Experts of a small language model: 11 layers, 76.7M parameters.
Below are experts of layer 5 (counted from 0) of a mixture-of-experts language model. Rows are named router (the router's row for the expert), gate (a neuron's input weights, with its number), up (a neuron's input weights, with its number) and show model dimensions 0-127. Each number is 500 + 40 x the weight over its row's rms, rounded and kept within 0 to 999. Numbers have three digits each.
Before each expert's rows: a language model's description of what the expert responds to. This comes from a sample of Wikipedia text that the model never trained on.

# expert 47
It responds to: Capital letters starting romanized non-European names, especially Chinese, Arabic, Vietnamese and Persian, e.g. Qū, Shan Hai Guan, Daraq.
router:548455572563495427494545423454596524513491417528497474546521505532465482510507463528482473429482507443543586450576497471490521547491448461524491510513505485454503513470521532503482508461492493549524535485539512454508515458464490543468442505508469559471500532501485503560446528523552460501568492553493447483516534500505471467494504479512521496596445531526416534529418478479442463466461
gate0:532496514480492484546503478495547499434529461467483467486555544495455458460495492529461434413499479424493503454554451564522534524440535523475537443568585499474505485490599503431519599478529468515474561546550464499504543518496558501533461526491401611574490545428524486494531586548537501502582490469524582487503554486533498493517460511562517472526463498530498482515385517547450512468503
up0:492530484523540523507472513489543542520534593546583527516533446467513517521421526523429524545551519506488501522487475429493431515419419538528449487463494534532528511550421477521531504494521562511525501475507489570493549495429546474440415477503550437483522491605524484542520502505446501536498509565490499516472490506438553491522460468511486508490512474515466448511523491444463515532519
gate1:522453511524522454576525525462527516453538494539524476504476467591491546539476441516455525473519480469534526440489484535558520590544447520502469411476551480460519533483564493509555434511464514518544454517573439502542430526473515510423409479456492525556432480518480439509449505469464542525426460525513508581487471519548538468510439501570506482528594539375485524597484510506466503510470
up1:472504514510549476590542529479517460457536497583495547524467409574468551482488488540466511543485506467523510499458446513486499574559413443465463463475526458509539512492566481509575361508479505502516485539601409498550433498440534501465500526429481501562468398524445458488450463489501478500429497491496482556463472548491516496479475457489519495572585531381479548560521526527477532520529
gate2:480451455482564552470552529452485462471538490534506571432510569482485510437437486493493521531520474504499461530540549437509540540518418529545490547465431501543550464497444496496469479485473540487473516473489542540518497495480510502495494451572553478549538483568463470571513499515458461472522529486512509552508550514435532480509493471429447516539487507551478566448461518535466501451459
up2:504544535484449586546500473497573566497432478508522522583456475512466516533473550515514547492394431562492480457524493512543472506483490527482476478544447480491463528433525481492474479450536482548516452526469465425468527437503554521522461538523485546503475568536564493575478520465520527486460455432475510578532531458547451504431500530511449517451519477474531555541543474387529468438474
gate3:473560534542508484510534457462537541542522477585554490510568504457504509430528447565497512482536521422494567460531429434538524497584526476501442466519521476488425457517580545456438534493424538491501555500534520502521479511526499487571520484442466559546555469501505479465455501600468530470529458513473447470518513483490480490501487513468590523513495518546501550577483539498418518455477
up3:529483470412492529500544499470483468467545580504530496495479465498484516431498465503473537498484504539581495489519570481477477427543503504439474505489488460564454472509467536470437497488535505446529465519460520479406363540507498510493484438524507504529516445477511503458516587527585563474474534453516514575537525517471469537449540497548548535372424519536470524574435546519517473392517
gate4:422527489524468494529506507469436473487513488491446459522570548572522512592444475538484566529467581414494505479509505462533484528570522476494465462534411470520547503506496546588542522478542504555434535445502530537536408506473484496518490424498479480492539524612508558516479540441531506504575511467526461504458413561502530518576502543509435493497478508518526499469527533489493509585506
up4:450542539491506476512538468487453472458484454528439443513618554502513509544397473547453594447451531510535498496561519403516531492588484484515462419537449465499556429485458480519578511511446446501478503470551496536475441456449463495523509507487467552540564517556479480536487528488509531505503484524539527516470480553524481466534498586525510465430501502504481525468499488466463484522478
gate5:436505483464498474520458510527511516472498492512472456459560557536473517483487511502556470512451488474557569476520516506496521489489511485550509480481506468554462460431508517427499513461498479420457426530538483488467505509450524459474554517502517551534448479529536439519467498507505503500534490506519480503421535520519516454461480535462533465554420513540448538465477437516470511549530
up5:475497498495486430536521513483445529502450460493492459435567516540482486479521505467591477536455500467521530510525497463535486525512459471517506506477465492506476478463515487456513502475480507434398429453548526518519518530459493465527551462481512516526486492554514425474487425559496462513495519511526494545428502529507479463457447506445498458537468511523462532472474469540520534568436
gate6:463530496509506539545474442482518591533570421528575552469534488461546481519504496485506497519530538538496467487509475464508508531562491472525477485476519492494471531568503518486568535509535514458477488507577469519530419540533562471541531526418467508530512548497585536442448503568505531499502488456466476507452468536500503463512494514503494540558533366550527477482498490531457483559538
up6:475530503471469508579477451465533572526562390523542555515529489467544453534549486477493515495552501539493495486494509450534488505523512475545491534493496448509464480534540525469522549484585515502524479516534466544540400471500551464506526542427475488530542548470565472495468489594482526483534456452483438526521499523548509408471546524584473549520534441550536514525536472503472494529587
gate7:473450487512463523565473490496415513499532476497500433481502509497464486430475489432540418460462517489467529490483533498603475548563486508522506606476510504417556589488529466473509480493489474559466557462514410454504481494460492508447519463535485455442543525469518529466469482516497533456415508509477479481529439490505482485555499488450498488517543495500526496438510525494463489528426
up7:474475582461470470572510426447478557487461458533509455503514496511436466437467463433539465399469487462504529454526462502564466541561443475514458493570525487449521496436548487466472465494514481499532516457534383463538430461472475538467485437510484519478550465494559446473494449509538516421489442499486487517580468469567437442564496527461491523481527495501546505460523509450410469497490
gate8:514490489506521471423474531612444490464540558528452508509549505470490407484496528475521502432521533511524493517433490498498470507489470546504474417560496539452445457470484489481462518513485520492503478523503587486541586561445496473496519493466529478547505478479479527543549480518543392493549515524538469482485531494530512557548478423430503553526462582500461493512509493540517506383443
up8:519477535510480534489479494426514503547514464517463498474481569534565613579500479561543485532453488481491546490521458523454499509497519461531529587509517501485544534553509440483532512493469473534497477495542481457514490495509470509484531472508472483428505549540510503509479547468442517573509491465536532473514472517457500478505487599506424462497547476476512494535472492515511547633484
gate9:556541485485466447474522521462515466545551518522546500503546464492514456499477486538509554504507599537521493442433486491536491530488492517447549509513577453594496513488509497545519457505462437512560551441488489536493503551489467477513534471570424506549512493577492520451553504464452499515525479503502494521503536535502588482583475507527496487473471548541492466491464558589505527484518
up9:497457493532526596525423483493464516478471454463522565543479501472476531511491520456515483525524464530467489505478527502535527504561497463584462506482490539465461469590472525486476518530540543482426514518532539479509526524473554438452448518426527506463540543466552500509473501521533462488489549499512505498503458527496469565441499494495454521607555453484455491491525427431484528486441
gate10:453527536473482534556552500479479478429465459487456495470462578546417478514485473575463484510535569483516483486490542531528501502490453520570460516466437492470486512468479501531572530516510500492453486488486529482459543552513585433461468473464565494562495488484499511530443533566530476450538470497515489469422514508570529479422540482476580584510405544459461495507504525495522544417433
up10:496481497479496479558546469471477467435538521517467519467486532569468509514530476464533439584551514492507505527506553521542481523471479504479441473447391550460442523459529472504495467505480536476463470440455522534504508539580504452509489449448535535543472486554463517511482507543476387519523544499497482483446538522505566501459552468496544628488461501509487493538457548546512517376498
gate11:462506539440459548487527472457553485534465610519479498506506466469589447476435476597506553507458468452514527516553473485537463476571482460493435449515519470472449467491431476524466581448476494402521516449508529493516393470491529506503463502505528493488537543562494482532536515490497469514510464497584505506567536501517383486514532490515539505428448534534503500521480473504489535442569
up11:473481529512524406463498462500444453416533514541489470533484543491514421449442475498460469491467559541516448545499490516575497540509463520464552523500443507516519470461461460461529415447457521565471557576488527476552586509447464546542441416539512472458590484540428468464580441489498397433510506484481435489542484496534485505508535514498485483454516537517430496541511492537530558524469
gate12:500564502434507440564544442496512527462568541481474486513483417538518509542576444418542561524520471443546533464502485607574495518504553483471445486484485469452447436413572481471469511491473479541513442516491489473532465475473527464573457485531509511504528450516554504448579527558425506481468498479536522559535499468513459482512543493492530475472600528463576500452498549513531479455507
up12:509455542527501591425457530505418471561448463546537537517445562452515526506439531560466446459472543554464518518504503406433462450526455477556540525478514526524530539576429550533507477519534450480500519448507472496434526539519478510398521499513486459454451531464432521536428477528495501518526557496490508504540478521499519549547422543506462518516444458490428509517491486493524504548497
gate13:503563538503475510516516482580473532498480462511476424450491579554446443533479504536502436460494542487514564514552507436464497513511503497453595485543481526490517467486560456528526560466416514490471519506518490514451516508509491461509469501536530473515550517472563469528509534540452481500587527470526500526513450488526446493510578496500508445456481563506432496477468425496446481536492
up13:484510560450508532526527453488497514439508559484542513472454510529469516453551502427496486536472418448479482518435489522553470496501438508469492459488519470487518457437548515447432481522554455576471500446542505525569497532484473517536512482495520516528526470501460507517492475467517437495473495523513420566540510484532549551578455476470495513468491507443571459479458494508485485417560
gate14:502508553518490544511525484537519541460528493596504440493490511524478426503456481504537555501364476564606529480520528475464523493496419559513461442506598503435482455468479479561525515511420525509534526541473503462556540512426441567459503481458515493512543420541541488450534429526510514511491483543545510480603538520481456442525481566448450544442519569506455522415492501465494522471478
up14:499534510510495550455458489453522466482503495598521486522501556557470409507471455551483574515422498528511561476480453463508498558501391476508496517498535524454478481502414503542548516444479541538487530485514532492592459471549525536483519472497463454541552470577474501422490429507475535560507461512509532467553533530511516487525479539427427513503442546555478535406544551561495546550522
gate15:507359519448493507513440483591455512456473468487481470483518489477524463494436576452520445474496426462455462554505484478536536491504537549526521522492503519433446500416531509492412534473548502477456538522497515508511526537458454504460482515497464546557457592430456418467496463416552506512577528492526448486412530536558448507470517477478530471518499509526514482476479462506523458488458
up15:507465546437486449503499452513507565482481474442511424499544494523509455523428502576536444488482531431580492501491478508589577551517504507477527464541541509421507504432568476499540568477487531499427450539476508460541490504444526526456460536468466573530470558457471454532425405480518487469518480537569526486420530541563435499506551407483551495500471540513455456483483428541483431444462
gate16:505488458459479485525483474496560570450462452531502460534524495533522475548485467595487505439537529498509543509474442529566483454474445446483481418527491474550507508467417545499595526520507510504585490527491535506500518473525482548505466459491533516541546545502615582459476556500472462441473477554480524505476532520545407485470505474520554571486505527497494456450492525479501459446429
up16:493479540493505450536481438454509547403473512572516547486468536544547542447466441486498508512527471487494474517470485516521442491482534379482503491542507520552479478454398444477551456494556468545507503590516547538581480514493474513516500453485526471457521519547532519468548478527530451473496518528500463486557512532475537532479521433564571602491473538450554448515477515506529496480495
gate17:487487492499541537499423506505468430489480517535450512456507513456503478527435517520490467499502506517471526511540518514438462475501486507468526450534443545537609503535522434470454550538507463479472497521472501490421559563487519455513470539498522432477505472541507538522442575522536570516504533532475559537506532540487517478504567489528503494446494500479505496474433487496501556480426
up17:511509528493464462532506489500507467495488526470427422475543503475438468473448515470515526495460472472519494515595474502493508483494496481456529470544496493514577489476577431498471534488504471485531484486497491547468473485491575478530467518478462473568553484521534502525494557544524576513504458539530520515470533445530485438491537428566518504421545518510560465450456488502475569463421
gate18:491503523548544476510508530482539536534553493509565474555526500576457482537397492528448469540554567577501516496560531549518413550502502444543435477520540504523530558473500520553625508490543534557480484485501520550500471587500561473490422502499485477536445537542539494529424432512450544473454486524458463470490432462488560479436461439491551519457500527444478485561482553399510519565448
up18:486463506482459478456510459526452426501467489518461485489466465455588477445540514536463495453555431425540488551504473438493600445459550535404560476463477485438570438518516474478397468465508470447484509586507461495481555461532435524536585514537479481449501443456433522419568472470508501488526485478506592537503504535536455489483533489481480465472547493535512532512552439549509480436465
gate19:492625491489501526535606501509509453471514454512573483519490438512465468475575518488483520546537547479526492481549447451463540436487532414523468499491509469526490449526479570522487425487430455502555435516448496535513484494398574480474490566475508486532437514484594475501522424513497467518493487494503524493533519487477538473470532520544536584504501540455459522503507505466527540454401
up19:482444507540540508524484524486520518465551422516433488448536500479543522561519485524536547492521499483489487451546475468534553513538436518566416537512500428512511493442415410495514543547493548513484525480558565482485517459491514479471487441482493499555546538502533542571407567476467529565515480461544507527455522602487499427562518545472521446584557453507496596535444456478478510548462
gate20:539522509520571502522493580513541485490470461435465442501539477511499497594529478454520546478467476503529512504526525478566515533530501485489517459572450509423527475482568400480426529484486435494501555496582566453445490498481421532462489430478481483536537516456520496562442486449520498445570463457543506541527530508470498469472496534533493481446507544466567567481462505468514507491527
up20:449450469489481466462497443524498508487506486551483499519480499588505425473499521543530409454543490504504542474494425523460487478420429532503514490447581483487454491545423495507530563541511571562503472534452435500539587468493559484457484587479482507516480487530480527439429466559414538512422456570476559430442488509528498547542540485442461434458497492527473500438523464492511555491454
gate21:508497523511542493508524493586490474479456549428455523514476486512498496539525504412567577499539476480475493528490524453451528519509532510496529473542462533466495409556563496514451549524452467506478453523503549522501458494511384481452476513534481503464440496436536539531479476482516545507535541438522479495463552480509492447437487565487496504576484509518489493452505477515537551537498
up21:507507539437475449490545407427507487587461481461435538508507538562486505514531443523571589528446558531528516460519574441432486501555528436475527528519486463489537461498574513504536591533534543554521514496545512443516495464526462549496469506459535498445483453483556516495416532453532536495482492478513459494511521466511482477460521480476526407534465503550496457534445493483490506464502
gate22:489509535418481529516489434437506457493483532466540530472583535547556501515432456483489519471493481505518518504510520487588432485586557431442478433528530484518462447513443476469505567480491512465525527481499485516524520490511520499535528458483492517501454575554560561510482518526452512477564464518591509528549472464510455510492494483474519478500378531525527475471501602505474471509555
up22:521487461468553587502415475518485474431524528526501554597514471528480522437520497466518522494491426446477406439467504462502438477473437487483579525514523611545469516541502509477467478525542521547477498454501456466497544445467500504505461584470493475517563435471475499467546486455412501523459544463457521479520470513446407575462490525523423532438501512509423483477503477502529463448462
gate23:582520478491529530450484477455521483520465530454571589523480484460528502449495459480417490478493439540482493534540504520500417476477491473447487445519550508487435533498443560455461479471561508447538504504479492523484414524563535469538479374568507422546528503474485506456509457482422494468490510429536513540552569504471550556484447462508510575456501493526551479496523606510465535471524
up23:493503497547464519560504497525471469524510457570438515483502494451552563621476530483488544525518562528485505481448545509501505479568468524572495561437462577481507524537526464485520496502513475522508499443570512482521542497453470456479507556433544451401469445487432504592467538458478522547505530556500429480448466549476555575540548588480485477570508450476472556490574476468542472520492
gate24:503556518499503457504577453519521466410486571472469429513481521543411489503574458537534512498381537432573541496455468492467514518527477574518527446570466503514544509459500464474485507534392497451529494514553581539508415500460423503490528470475483482529484427512599504499501468500508487485469494435516507518514446491491530427527424493467507540477448495499498541465526504463426513507510
up24:520527515470546468487536459466479456438533558531422451475544484529512439495494484482492469462443566452540593526473487543581485469544526492478478470489499512417490475469556471500520516522462488491493567484571501527571412552488507448534515461478430485536528477534571461527503487482433482503468471527521450550501516512532471476532425511501472468456449540526576484465529532511512549454570
gate25:459542483458566457526584493469481489511545560501455493474478443561489423403568523537485555529471605557463559526418493497529528505606471485491507538461545522530539527477503499537487503465522509451526548481512498579522455485513555492462490503510459427536492460555490501458467493475466515494467509465472458555500476520515541608512484483453469568522417537526462459431523528527510536439534
up25:551483501597535542528431513493531530542497428478544563484523507461509539564458469496531464479567400455474449481462473530531496517424545509468442462481442508377482511507542516519499496504465510554464498524528504400563533531488479480528541491519510565540458536433506487514539507543506502574535508480532566502487565471479522425468473506567519463534573411528526532576519500487489475536478
gate26:518584475462459515452548512507530467536456535551520426454571467490514471492472500490520451531524523503563498499512539568533451443516478484473475482522485471556495481437469562429539535525469488469534525451472482536447521504481513509543491524420486503584567494475481542548559506451580530511493427506514482463469497467572477466511541506541585511434490478468551505560515596448471489469473
up26:536539512458531485510515495427478487458484585472528497515565524552502527568478472536434594488497470456551510463519498461526479518546569500487524487576528475548528448488438520523557514463498467454508510549486477448474484578494433501480508435499466474521521443528499603512576506516480514416519489425480517487576477571518500522568451529460424542421523571448500461419484548564452472432492
gate27:489496488475513502417504476512542485481594551467496520499503514449446572455537527549505512510408554471500540575505544446470458470500519566500520535501516483566568580546546425507506514451504536477532530463477491494580455539515559455525504407512510399457451453507551550573466447473488437505478494511528486514519499520534549490589436476466550549468500495483472458454564507505467491417538
up27:473524535436488483493492415493582542479524499516457443502521514433490542473480524554455500507437538487531527532495491430480494512459530532518516493511494445518537496539528426468520543487519497501493513436493496483528409490475570474508475485487549475466463443471444550533518452543539478503507448548560511437518489487553460483540542484523540504443457526470452527464510505477470478439598
gate28:554524506460442457513442440492495515551558441548478550445514567502483491506519492473515503449484548548490476491522457481528537436538443515502481518482550501559485474495473492487493422518528526492507512495519439535481505432528474501534510496446534460500509490498510564501452539537481540554465439488507493535478481542575538533476477436398521466561593411523492480508496489494471450463469
up28:518538527425472423526544449483529506496559458520457491511526520577516450450513463495514580436503505600551554488562522455527567472529487504473519478478508469537459403437518491451481470414471496500522493538533480433469484490523464523522543433505531547509512496414521521495550465590453533539459419514488482525535565471560592447478462444506509469434545501508490548498492469506479496542433
gate29:462556478510543480448528502479531518480490518526534474537524491427469465463488505514469562511485538530549484472548498493522461474517403453457456516537473463625558478535463482537553450499486487519518503493465497509544494489444487487485454508620509485519519481525476499531571482446441512490484479502469524554542488506505471484501517508512556578497473525537529456499507556536518494482512
up29:476570472546538527411504532496528480483589523476556484471525477415506463501461529615589510535504533548504475538465503504566451475471484515504447525500515519518534500477449511461420471543475470524468474529443542551558523541414526525516448500634468475575475557605507547524537519430485441493502492504521487516485566516493511537522464517452598565531483522510460475502529596505487497490544
gate30:519551451460480512397496520484502517553524531496493473497485537481541528497496462554507648443414513612523493493546536488474581466535379510517490513523486456568482468544509460501529453471459510462508482487473482473448518497463572535465501427578508482522590462606511512491532505517520525473455479492478546458540483476542463452537497513434475448528500527505472523434442503528494457442516
up30:538504488526532469481492455473522500528483473451516559497479488539475504549545501492476450496506571454470488514474452600429441511474523470510578570425523530509523518524533463416487451537531513474520483530519495532497501503585465507474497500474547489466491456435463498436484539472519524495574513534416482568536552530516510544476457531449495480465490489539517513410567552516524470483495
gate31:526452477505464455537543489435521521477541485506480487459471510610477537441528485451541461526383467410539539546537506497600521504549507498510493500501498531509504485542510517513487451571486583500503509463475520524516536470499592498491502408508440490508461473558516498475424522528557479499507530495506506492442460511480512565500476497504505478535482575489473506416472517504518494513536
up31:496496456510581578415412542548414500547449513494527522482488517400474491556450526564503498466587525516471462532400510477443513511477440536529519557464493449476537531489459453477441523465510408502475510571500501480478494533520425498532488534470524468468529517451497531503562466481414524483544511503454520505582482508488499445517523507498448502489491427493514471545477473540471520515455